Weights of a small mixture-of-experts language model, trained from scratch on English Wikipedia: 32 experts in each of 8 layers, 64 SwiGLU neurons an expert.
Below are experts of layer 5 (counted from 0) of a mixture-of-experts language model. Rows are named router (the router's row for the expert), gate (a neuron's input weights, with its number), up (a neuron's input weights, with its number) and show model dimensions 0-255. Each number is 128 + 32 x the weight over its row's rms, rounded and kept within 0 to 255. Numbers have three digits each.
Before each expert's rows: a language model's description of what the expert responds to; "comes after" lists some tokens at least twice as common just before its tokens as in all text. This comes from a sample of Wikipedia text that the model never trained on. Tokens count by the router's weight.

# expert 26
It responds to: Name-initial pieces. First pieces of capitalized names and prefixes, often sports teams and places, such as Green Bay, Wal-sall, New, South, pre, re.
comes after: " |", " the", ",", ":", "|", "-"
router:077135195118121096085124119166111101129135099070185083115128143162156107136113155133155103120071135106107103069144166157191133071087137159092092178148169059159141142145084119174102159101109160159129089141160150136176099135168154158063068088054166103102175130156151117073120089154126124134132124124132114115100149129184134191174148104091194097163083189096213081129122119181135135119134119186120124121155119130078068116053095143150107120162102133180123125118078143138096126167118089151103116061106157099136131172104080150145155099124081145043140179131137145116087147095134101126112136164057157171123133120132101090067087118078128080139082092155122108129124071123124098111130073119189146166131162138114118135136109087112149120139126156149107094070133137151126165160114111
gate1:077153080132119126113101117120164160118144095133088161105168158114064121141089126155077160137103155108129183112202180104150138141122106117133153134121157103145104124095196107153079091142126104118150140134169140169185132093117103172128124154143152160144126172163114043104070066084142125131127118064057111067132129131116140183140154073137132127176087139141128146141114115113079118154095116142178158160168126131189102051030128157132022153131149160086149116045105124103174152103149145128126138094114134178166180107136090174136185130137116077076172189086138099142130126125168157135099136135166090150141193144138119130138150111088151068113114124148101128148059101104130095171172125166162125182157165104131119154096100142080074140078143111139128138151142143136126181155153147
up1:072098115156096081096126148116162151100178163115117120135036139093069124112134132132073141147156130093099206122136189071128109035146093111126154132126123140145124178127108083108103157112153139095159106156089101117187150068133159130150095109133144015102143116171099102145091083120116145164094113113091064115135133126150065151118108146132116131155069135109114101140152130127167116163129165109222190127128142146162097105095163139174082084147141156078085147107114155111114139125129129170084139109085073154133126115135051152113146124103094065073197179132101107168115150094107133119140177100153128160141161143154081129138102135048109082135071176143113139109072061163181159163116148151122172155166180134118169161110109142123109155124112144116141110118162161149110133084137141
gate2:088088154121131085102105140118092139129152162127107115162151130115187129116085085113115092113085100095142193089178131167085179096169115174121123107096182082136107109166131099193079152124139087208174095149114123092121157165116168092101083160104120161098148161168125063141169104162166113189124148122154135096145166112104060158113174120116141139161095156151153183107113131091132154118155153157115096088118149082134047148125072138098071127088107204140115098110113178103131087141097157112116101138161144091166194136111171103118165111114152085097169066143081136111136106078138113127118197142107113120093141106122093105149135155113113131141135139114158172178139090123119133151072116100134141127139174143122046122123131007110075068106084120163148100131132206126161157109126118
up2:152098138189113143108144116138173134135132100170148148064142161133126095106110119130126087110174127146159076133202097055193094160096102123122140135206121126143149128121117121129137153139129127106161176059119116090155093103132159092155183152112096134118066128153153124155114152103052084102127111098125112158120160170133117050137151189129169113120117141143079148113132110139105097103132123081175081124077136198139220118123145138127108098113090091174171194131102055151169130142133066146125101109100110131123136099150111152160059168107109125221074112112152142164050059087176181157142061103118103126131135126156111086202094089116113149124145154119157126174147165120161162121150143157120132128134129197152166117129160065118140133079154158156120136148143126126201139117156120

# expert 12
It responds to: Spaces before numbers. Bare space tokens before numbers, dates and years, especially after month names or in tables, plus prefixes con, ex, dis, comp.
comes after: " |", " the", "|", " in", " a", ":"
router:152069096197125095111121119104067056122121128152085129169120058081178098166140182084164148104113096094091128113055100139087161100160188173143109078078115111154128161128090154138155090084140170067136116146081130149143124117137100144148128121132179114146153077168132144083141098114134096162139174090098141100101131067124138151173128147161137069087068159083178073149153163154097077169075114097063166090097141141090158088185150161130121074168113115115139138132110165155112109105091124098084125164088051126160126137144128119097073158086138144119093168135116108117127091154132191127148154172070074151112137135147158158114129142133112111051095130116110102112103093147127106140150112107177137157116118108082132106093100174116162165184081130081112078117115154176141165174105099
gate20:151116123148166144131113117118066140114110118117122157167125080098127108112118193096106174174109090078134113115092101132123132142148196149201143138125149164129193120067075152194160122161102089133145095113129105104135144178155158100155129140187080132162195047131161149170134127113110116131095169158057095111112186211030157204121162150110153131148055118106134203095120166127075102103139109124153125135152173094111124098093173069197067120098182050120194105133161119105182146131093118103137144107165068143142102163105105146140173083128135165107134138154117089113128133149101133105096120123162092088143059116110144084154086093114167144106093156164129139105130152132098114150118138109137115107126126124079102167130169113140164122091137144115101135152076105141152141161082100
up20:112176085128135140099153150104105141103165114104117169095074148056124160110099153121114132137140069135155097127093103116157149146133093081226098085223131106104120102180081116128120110137148179197123109099043148178134202168088089177157152051113064192151122076086108109116115167192030127137112141133135070147117169133116117176093091141131177125128166096093098170125153105113115164196110163090096111114131175132097156116132137084146146147094140061145137129135127145136126124184111107140136154151084125131117168130146114113120161131129142116132090135154132124128184134118137130156107113153136189100159161125143101108149109078190144112160142096119066082150117158112157071105158146129148155103152101104106099099026136106089124122100092124186116151169101141146168095133155145
gate21:134112103104112148151081116147132084125150136193198098146159087133182142153184094115100154149099091095130134079115141137179179115123225080191119082116145121131144114117162065047103145127143176104111094107140144142135169095121110132131148089106138124128105141114173057129159115111154133151142119117124095112104138131151066078159111132128100104150121147117165129103130102116144096158071130152131164184060134116089101052130186094130084103076071134142180105099121115144120164112155171188062097136118142106147156113127081140107105137093143128105121167140138175103097050091094106129143141135104146180101102107118105143121130115139144127122186122121072174174161181155165087190135134215126090158080148127118149085085179139112173149057193120134171103150166141158130105182159086
up21:077113169149190138139129163125154123162092110078152175102101094154140188118083162167144076087132061159167132137191135145147121090124046136125103174124158132188137135127137133112053129112125186089116100114131148075141079147112101132127121187084111137093158137118123121138126187140129077095140074124135181081137092134126181142101071137143161167121193107118124119161113140154133161202091073103096096074166164103137096114096097121093128148178159156127092123143158148100174121180027078109148150144166135113110100130143170169128159129106069143138127089060121134135158155137137119113128083095137129074125131117128120070127103190110155091130085127166189085128127097113112166112148188125126109139156183179090144144136191126087090158200097143117149140096142141177136180115147163

# expert 6
It responds to: Verbs and participles. Main verbs and past participles in biographies and descriptions, such as made, produced, became, served, used, taken, been.
comes after: " was", " is", "2", " to", " he", " and"
router:129096121120150159153125111101112147125180094177095137149112115145087166144136140121079170064129146163149099073101105074078153161145115107137111139114156133090108085174101167163141133106120155128133098121119167070086133153065116121154170132152101082153081104189170150141123104182142120086086111195133079158145178136164140130085145103179170122091150098156153137148106143159156110171144118079063101158062100136162149143118104111084168110143149165155149167079142179122093141161097118145079068151174120081162130112113154138101112127110175167102091163155173128176124090083131165171107182087119164127067123125081158120151134096121143138117178099108126114090117077147184156118077145091098077066054163183156057110174120043102120136098167096160097130093109093119096100107142159
gate1:138218126137123111145107101114077177105160118173078104178154066115123118155118129079183165134138120125126109107099104089143129156139097158117162164108136075142107141087161085156132143135120150103093095093085123158126137083132111089134161130130095077143120118118102111116103052101082011125094109182112102138116153085128144122142114143146116061140140132157162154102169148136101122182112137125079085174120128159170100134089168149099096134115189142132125129124165128183134068181103063099125134156097142094157152127146085146196126141146182139101120155175165154109173117077103190084073097147111103177132155141137155168143118116086172115147113147120153093183156128067104116131109122169121060105136116140189098123088137143169134132114090145037136085143084150031094112128155189
up1:169167105081116129110135131055094111074124160109095095125142114093156138163099130061187120101087119106107129109127115134092108118149130214145181171181118106138139097108120111113090114113097123174120056146098080199129145114122186159134111149124114122161127149194126153115130165126089155120155107161125149149179154159110124082166165121119182136143137146133128115114078140066103104150101124072134134155133087236190146135112098155082140130093086148186131099106128116136115108196156114164134130111138130120152151042136142136128131180147127120107162157161126057084161111094113158113122143171104126192118124191095091152116142068164170095101091126146217132177156108094062147098059183147117128093140129119118119152099203158135179113139133125115091073167085123060130136115122119
gate2:170143131075145107139139127131066130136141088115172219092097112174156117163100085069076130161119163157141132117104172104125125144133144164136125116137159144076163094150118097169120106128178076131074161108082140147105147071111194108129116072142101099137107057113088163080127109148096170106111088135070111084137049121123118171134140165180109110136084156108165168123066125069156045112142115111090094070115123098134130105092124183108089157126127116058197131122167147117149110143175112143145155115102138093139101121093128130204096130102120146095071182163148185147050163125083125121195137069098089143116100083127146123092129136180193132115107140135173133165118120174160158100099138114157097131096118135103095173119110102145125100144168106113095157153149133096109129207129161
up2:150178147110113183122131143072135145135118091149118147125147132092124140133105142037133146095105145125140130152115170098095108191167121132138155136093135117107139115101139116105169123101112114077159144129125179111174079123169098129131162164100154133071136119126143097091120084092154187136156142171139142150122078083127073068122200117138123128150116171150141118128140132148147130192111190173191075092108115083133214111159115130114110130141095145098157111116129126039115149124085061109114180123138087153083102165142140071216154086083140160079147123152119172103143127079121095138137110111144101118112131094128164023063178184129095109076117122148097108165125131032144103133146175192106146098134140155117092087187170140164067137107106152091146132088086122130155159169144101

# expert 0
It responds to: Word-initial fragments. First pieces of words split into several tokens, like gro-, fo-, li-, co-, plus list-item hyphens and table pipes.
comes after: " ", "\n", "-", " \"", "==", " S"
router:071045138097064155142119179165163091160132143103045160098147119108102153096148119085096119167138160150141183149157142116116089090151160142127105162150073076144120116175135154160147182100141140100118123106134122107123097086117176124164165144089166114146133155130119158139141122164170110064119126130136082092099152171141075107122121178077129205107073096141101146108147144124127139090146134067141151160137216166058175158154148112169141197134135129133181113150065192104078180112148161123067128128086120157126112109127104086132097106115172081127148133113160076166081088116110134091100148177076120137190072091140123128132086161074160136127154175125157127107118096177152066197135149168133136142178105087091175060138107147144119146123168125150135149097117112117099082115118117
gate2:130105181062124106153109160091107144069115087196144181097125104131151128077111064178098114141210146112136181075104125098131154102118132079133105159110162112152167147074149179157157164125134110130140101119162114109117157086134139103122127144175131176123112192139169056143088070117135158163111105151129126056038143148079154152071111117134130128135117166142168227171101112119159139085131089128158143102184172158128129142081088067129136141114121150111125106163153058150064114149127172121126121112106145159167141118093137150163130105160119112186124145086154140202099028150150136126148124124105150172144166107107129155068167127119089131162155127141133125070118139101131134146126149072117149131089133151204121115084101128173154122164167097154135089119160109182139064165112123
up2:124109090160051170107149121147145132115141169120093141067100153114089136122162192171134129101152126136098193081173093111198127199179102184154098141153114130058099107142209108094125116125105123087109083108100160122124143117135097141124183124102126131108100178151137173161171163079115104105102114049108162129090097146097143106154136122116138158121204138132091134160167125123058148147147130135201136122147119092130141134117147116139117170161112107137174093140135082134112070095099138117116179085108142135105099111123201166070100121123087118107153136123089152115112123151100058101182149096111179098110087112123161118130118142083108143133137117066131083055101146142192142180150165160133081084150083116100162102200169143080121067177160075154126123155131150151072111185143115
gate3:127085074071075132151091155161100106149186125121101108083147129154099163138097103107119141148121150201112100122177121142123130130140081140164107094102145164096106082158121123132122074146177069155120088106104138086104095113103142058068141149096144150099139160173166173126142089185103089166082074086133089174114102125106092186142189122135129123166124160163116119147062128103069095119141147158113153134153180153120147094110205135138096085172110141122148145084117138084119161118102118098061173160114156144117123136137165154144118167084187127100177164110095115163117140104112084170149110146111158095108179178117161115114108047179090139130127149166138118150153094170114065093129060120096138163144116111180095107179163143132136115144097125178098092162170153091072105100222089
up3:118114131129127113121115156164152127152131164122107165128167129156099125101106089174068138176156128161151100097136107130129103143097116130157177132114131168191118123138133183127184097118155076079147154120112128077123111083167186089163123128132058164131142116113108115166136137179142063169131116108106150158096114129177133143077137169141073117103141134144124174175110157126128103100147152137131135081131147163128158071163145144150125121134126129050098127097153074101103090129151142121091143114148172128138155194128118087184097076113188138156139131174051134195088120071123089148115086149028108064083161131185167048120142099149155104144135129186161153153152041144129165131098118115109087121166130103154132074120170176194147157091095133106119122034183117077154100115157152

# expert 23
It responds to: Table and list boundaries. Line breaks and pipes starting or ending table rows and list lines, heading markers like ===, and prime marks in coordinates.
comes after: " |", "\n", "|", ")", ";", "=="
router:164082126103170176134139168176147133164101169159152104086142145130138125169068114075160141157154105095133111151099163086173131117131128109110175125101111131138124136169069152151095176108144118160097120162081176133134095164137161183095087096115095161064139106061127075137117156111159164085115117073080152133108106148128172055106137083122073116148156140134085101079107092160120145087132121195083182102087123128075134126128061186086110124090129147178123120104120134145129071151178154129134109091141100120123098150153088141091101127098147138125129087096154114125107175133158109143171163189163085182111106125127085093147074138104131116123085178160089192120114070107049122156110106097118148107125127128135040182131109150181102182097111209073153098097100143165074117137146143
gate2:115143162143141169128103172128171192082098159185093145120152049144156131147167114136172178159085095123139136114141140086090105100134131069139113128079125125182139176134118144096099165173167083168163081081043090116103088153110163122102178106100159090175140143152149134082136121162154089149156129127114147126156090110113167076193123084114083172184106165130127110075083111127139074118118114136086091178188141123119119146112151080150150126105104117156129124132160167089127058193155134140128163173116167098110066149069132126098105074127159100195136148131101135154157187121114134135050040138211098141122112137093103126111116157096076123134082112117159139089139130138152153160185114115093154139159081147111153111126107118120151158137087155135139077123191098130124184182127093
up2:138172184143085152138156152126110163122097126173141139130124085114160111137150141131165176193136091121165114132119163140074106140137145161152095087077108105133128132115125150076159124084186049081115125064096085146104119167132141153119159100091128084201181116082168058111113116171107124177199161154157127073163120102152141111134163112133098195090140145064131090124049147130093093096150107117094145129145129144142156123132170107163128113151128178168116150116170163147122092156173141108084147194161114096093121092084134067078090099135139097132115168119118117130181090131116140127057046133146123134140106086102133128096102160122114115133098134066123185137171179108141206111127143141121091111141056136133199144107128161114167127093081090191140134194129140144142158197144106
gate3:127120151049088106155136149194099126091119180127141101134161138111130145087137115133135098120151129043130084154181153123134081171145198143207154138148175115160107157143128087175140126057122186148124092158143151106192201110139150125159152125115127115153101061134140081127089111123121125130085106115081138138118149141165131132127125158140178150121100123103137126215130093125112158127142171109096146091106176157079091199123133094102098076098115189092102166109134168101102135061089112109117104108187112139146176163130078165108110099131134134158082089147160127096095155147124090099116138140122090109051131093117126203103049107168106102136102125131120173108134131130101094089164075154147129161099158093179077122067111073152161136149143177096184116066105186110114148166105132
up3:181128181100170118133082196138165111054088127097161134139127165132084154126152158153154105104154113098136114137139161076113152118140136090135200171129115165150150134160096145117134211078089140138128105116074155091179114102120135131094092145129155144086104123118077125141152173151172135078113125082129189186118193138128117112124153073148156101077126161140165139051163108145097108133149133183097144091113091117109069156159119120166178151134110158150077153139122128130155080169111099097149138121127147136107098140124103140057151121092167152124155137133092121141122121115078098144254096127133111101141156108119128144106116185125070102109023170177170156064164132148090145129190107147135089142133148120108159121145157097190173182120160129055137118127115172153118168098134072

# expert 29
It responds to: Sentence endings. Periods, closing quote-periods and line breaks ending sentences or paragraphs before new sections, plus he/she starting the next sentence.
comes after: ".", "9", "8", "==", "7", "6"
router:140103130179078147100162176132138111130153133180067128108119155115142092158101129069139108180103148129117092089169139161144111133110198075136068132092175220136136076162165151107055097119156185083142153128104130131110141133128166128168177140114123176120086179102081074093168127153102158107137136162093184137179070187147124142108166114144112158135177138087116147119184076138140092131155096056185176127126063117185173148165198085122154113167146147112121150170071129159134129153126141110146150136133086138070087092127157120157109125150103148094128103085114124087175094132160072127150117114109153134120098160104101117114128115159095141218089090095145160155091111091103147107086164114111075161133147097153121151111145147167206167082082113088124140137134117089138151137181133
gate0:155163205158092105135115117152093125151060121147132147118179127111151128120113140136124159119139090108157173092112187147030131106084137181097156146177144085118073175106143138096145056100114082159171138088132096077125154134121114130145048115140154115203174099123131178195135099141112033083080134097130097142073125073115145126116167179123154068121126052175177148086126115085112104151106048127147115165150167101137102163158098134102129084136132137110134083174076112120149123131092069100119149123123157144108153132163172149147152116123187129151151083162109137092118139079069128116090128067105115127095131138130156150158115141093138126105153214112097157155139133165079149178135145137153136109107086157135126122126141066103090098129111176136152108140163064094089159148095159
up0:075118087098185165130110159108148136071155186069130242126130088115170146133138158135105145076103174110160170182133120087113094105158090111143136104084086115136161137105105101089145196136145123146121117148150170150133092087132145110101125127070156121032126094121186152108120091094115216194152111155158132108174146149108121122143135095120160145070116099200109160182145180117130166122125162098116092128165099098140192073118154161173125134068151141111133153099174207085128121161160140140100085138108146148131121097100092117107154125149124118120145168158168087171185132152137145158130117170105155105131125136108126147116155167152091160133109126096152125074154127129173105093128141115190122151163144112107110100152183107143096096141209126158166132080167152184100056173102085
gate1:099109121116031162124064134133153115135109104115098144180150112179151125143132159180160117121061112104153173115173154171103157131119166132183091155160173094119177160176151089047169116159137121067089083071160130111148178097137099069144127163111151127235091168140144154110177150223126124135093152130146123132132089159142139183108126087137164127157110096165140130130157170042146102127076062158172093161155149135147095095146113100099119100128123140103114105113144114117126130108064128099103163178125144120137140099103145107138130073143131097106158178171136097144099125143148150113092122128119192115176145167102178121149087091134140149094108067095178124216168162166128104178116134162157128147083103138099108107159125110139126087163116202125083133140155122121146167130127175
up1:056225080157126127131130103111156160134160137110165097059193148117155122139170113131106116109176067135116107193059105139162163086153177092077095052109127156137082181156100162167083125108132187105155105107112180120121123135086151108120104100134114146056148119091147150121130113097080094131117161131133131075129136089150165129131104186155091158125111118124126082184112065141187154138189178147136133083133129128103122124145177126116103145114152089132118171140102122135134137139143109145098120117170162152155171098206106154075094066114067137132134170067193155104150097134084105066129170106164098133093147110127110168107097118127157105107058165148114136087069114113165123087163167145090136165135143100139115177113157117053126150124149079138174141091140180134094116094139151

# expert 10
It responds to: Line breaks, spaces, parens. Line breaks before infobox list items, blank cells in tables, and opening parentheses before figures or actor names in lists.
comes after: " |", "\n", "|", ";", ")", ":"
router:153147125091109142156038158125121121121122141193186111093131147163121126170115148134121083125154170166111115126063136118112135145186160173107156155079164092121141144071155129143140108116136087135137150204170064168120127032114110174064107163145110184179128110107197142191095119106172123075178137084127095081105148143128108125108100112156132099131128139108098149091129089103104106138143115189147146156109130168095152081165067136140105121118156059088119158076095132156158087104131088164155121099157159095148162135175131120169132206135059148127146069134127134112127176100131161132174149162090123166146108136065095101140103153087158192114111196054128147161124176116130117167061129123087125099098090147076156123138124168103098103108121136075158142134075125138112119102099092
gate1:098189074126102151208082129083092146087105081106131160112139135138122122100136194172147133109148101104167148125144113122098108165142174224039129123154118115123051101127176068132111137083130116131140151105094112120143158124087081148094125144142165124173138202151122103153125105133194123176139076114173100142147145116132114149137157128155124139111121107144171102150098091139135134220091064088138103175163117136142144152135119163075080105182070159089224113135166154112070101102156115205141120140164138136129099146117132161152139118117149116157116120146167153108167152118142135086123145139139087137123128087120074095108195182143138137085059115118107117115142145143105136140066166170157191168120135174159126181112170127113052096146133123137106107147113137084135057181152150
up1:068131090134097134159153150156146099168131111133184113135141088081127103098132120127150105165063151113096157161151124103118134158114083164121090150095178077126096124115161140159113055138116151152101097107139112144166188170133135109087136157087105136096171131089112102140140148087106138100150086105154146090161152125091062109126080124117129112079147113107142146073086120097074077162121113156104098102091142117126089118159076169036153126081106177195108097095175147150151151192124163143161137161186096101120173145114198205134074139130108130135093160129131088148136146148124147111084093117152144153091113090145128118122166063137092068111060090104085110074182169098149142098163116112114190108085183234146116134160071141139133160115131107141102117088107106090153186098146093
gate2:143113169133143141148104044115128126190169058111146164195082113156166140129173166139112157179140130167158101079098089154162138127145075133128131059135142139180210177119118167061164116179176158118184166117121149107111096106091143084134107100128088079115174077107143141101114072111068119195079143176161095133069065151097125090109161052117154150124138085144147165150155074141105213135046141194113125098172157085149123164146161102162134131168135123123155134120146135103135118129184112145059103112146137134110173144130111135117150151188123128118097167101105112175109112131102089164165112137086135150137160148151140155162184155145153146107172136135114146124160144129129131141121157150087155104111105168122137162147118123138130058171133144158187122148110067102105114165181092
up2:076125163097116103090096096131172165079129104119156127134119165148152120100112128146126117175121127128077134107146152091116080108115127146092164078115116187185104115204160133142061074081145098163171173127140120088123110130120169099096113103098069062121128111140142070089136134150173152203097045125135155138123077150160170111132134071126154165147141094131107080165152115154197123115129177169087134187116157146126124058143132090082149126157112119104081169149123111103108101128143135144129150142152104087103155129111153075106134063148104103134121189133116097130129131136095072152150191128142099173183106133105105086185158163163142172143103160109068086164124085162124167135180145111098114108123185097138152046067139115177052167164146074069130108082140120174131142099126133

# expert 14
It responds to: Section breaks and prefixes. Line breaks and == markers that open new wiki sections after a sentence ends, plus word-initial pieces like imp, comp, de, pra.
comes after: "\n", ".", " =", "==", " \"", " re"
router:110139122142088179166121162149127119172102126175144163148136102202136053064127108091112118104148148075124156176170113157111151114126100218174088123103080123109147127122079134072137082150176145083119155109104138131119099111120150163089193148067165099139154107131174158092152154150105082107153218119176166128102110121145117181079127114121160115116096101124163057176104120127157077137087166115098157088091097170103163101147128117168114107125151115109138130142088104092069193131126111154099108152138121142109124087148138062094137114092116085136094155116222160100101141124099089163150141126171157165122082119158107119115168169095168110134170136138137118103128115150169139149111156134146072091061133073075177083091081071157162138097144099098099107150123138131127173213105101
gate2:135113110058130126130108153111129120135103041134151225170125119139172098136176131074179112144141085134172108123197105165180067101176177095145165080186094096198147135109138161098116154105128152098149132127145169087101168122098114144112182107080122146125168117049108089096168120121145120105157109142096094113103176110176129144102165154150112098154137128143146150115115139141159103158076174101111160142131091104112056119136161088120170158166077178065086118171124133185161136154180144136109132212124136144086130140143129118115131135126095143158111123153163134126109107132136096140122074134130198120106185140117206119165116104104145213104095119130142170103157111128209084076130118141139124163107109149093142133083140117130128053184126121090148073126076141157172170136163126
up2:084098086146159165118138144132111210154103115134091112178047132173132132139154139118145121048139199152165137142151148147090129083153127158154098132116140149130135203100116178117142122202157114099128080146164143136108069116101125109092098156089148095195159084131096150143148164161163055099100108177124143153107086132193087156108103133125149098129129134157058103159112143106117084167107109173127115183122079128170158114128154126094160139178094183118162187132110127069073175134130146215115102152158137164144167100071131094132143135149139066156100125137137106112133165137096144124057111179135183094114079102100119073197160092161110131160123138165155110146138113090100099162074105149140100129107129084137105138137161128104154147162057164106128189102125163147160180096091130
gate3:135164123160058135137120122101094150141122107140157146115144143108142142149080117085151166150095187108158126092119162189094100166136185084088132132160149131095097202174144160137118116140122025111150136113191186154143102138083120171120120162106126120138113125101133096090195136141154115119136148066076159107148206121115146166138124105141077144085106168128088142144164155017147071110131098134146097115157132147194129092127219131113182081160137206130118163190163137107152100087152053130087148156137137164098154137120105074085123134157122118153120143132117139164138116144126165129127104105136167156184108128106108134231166111143145092105140123137102152197164127173169127201085126148126145111108113130152093091084164137136139132123107185177151141092120160083156122131112092
up3:168111137138119134168118085115168112157129077117162088178095114139114135106133138137150154101143105097134159071111079102136112111100117157144134141141095082136125150077104064114144101145070177152158100109164132082189169117073106085143092143102156092109161134151132146153144182163093116168132129126099147091119133118154092119150154118109137126180161103174170141061128160092103109151123117111059133171108127167065148173115160147167046136134073094101164205118179189144134124116134124174125162150123114095140098135141173105139136078135182160056111108110127056115124177163058097146143086150085136105102120097066159139124152095044143112160124100126173108117123132232124106130159135150182149126147190102115135175129067121120144093133141107117101145135225151095128044108147118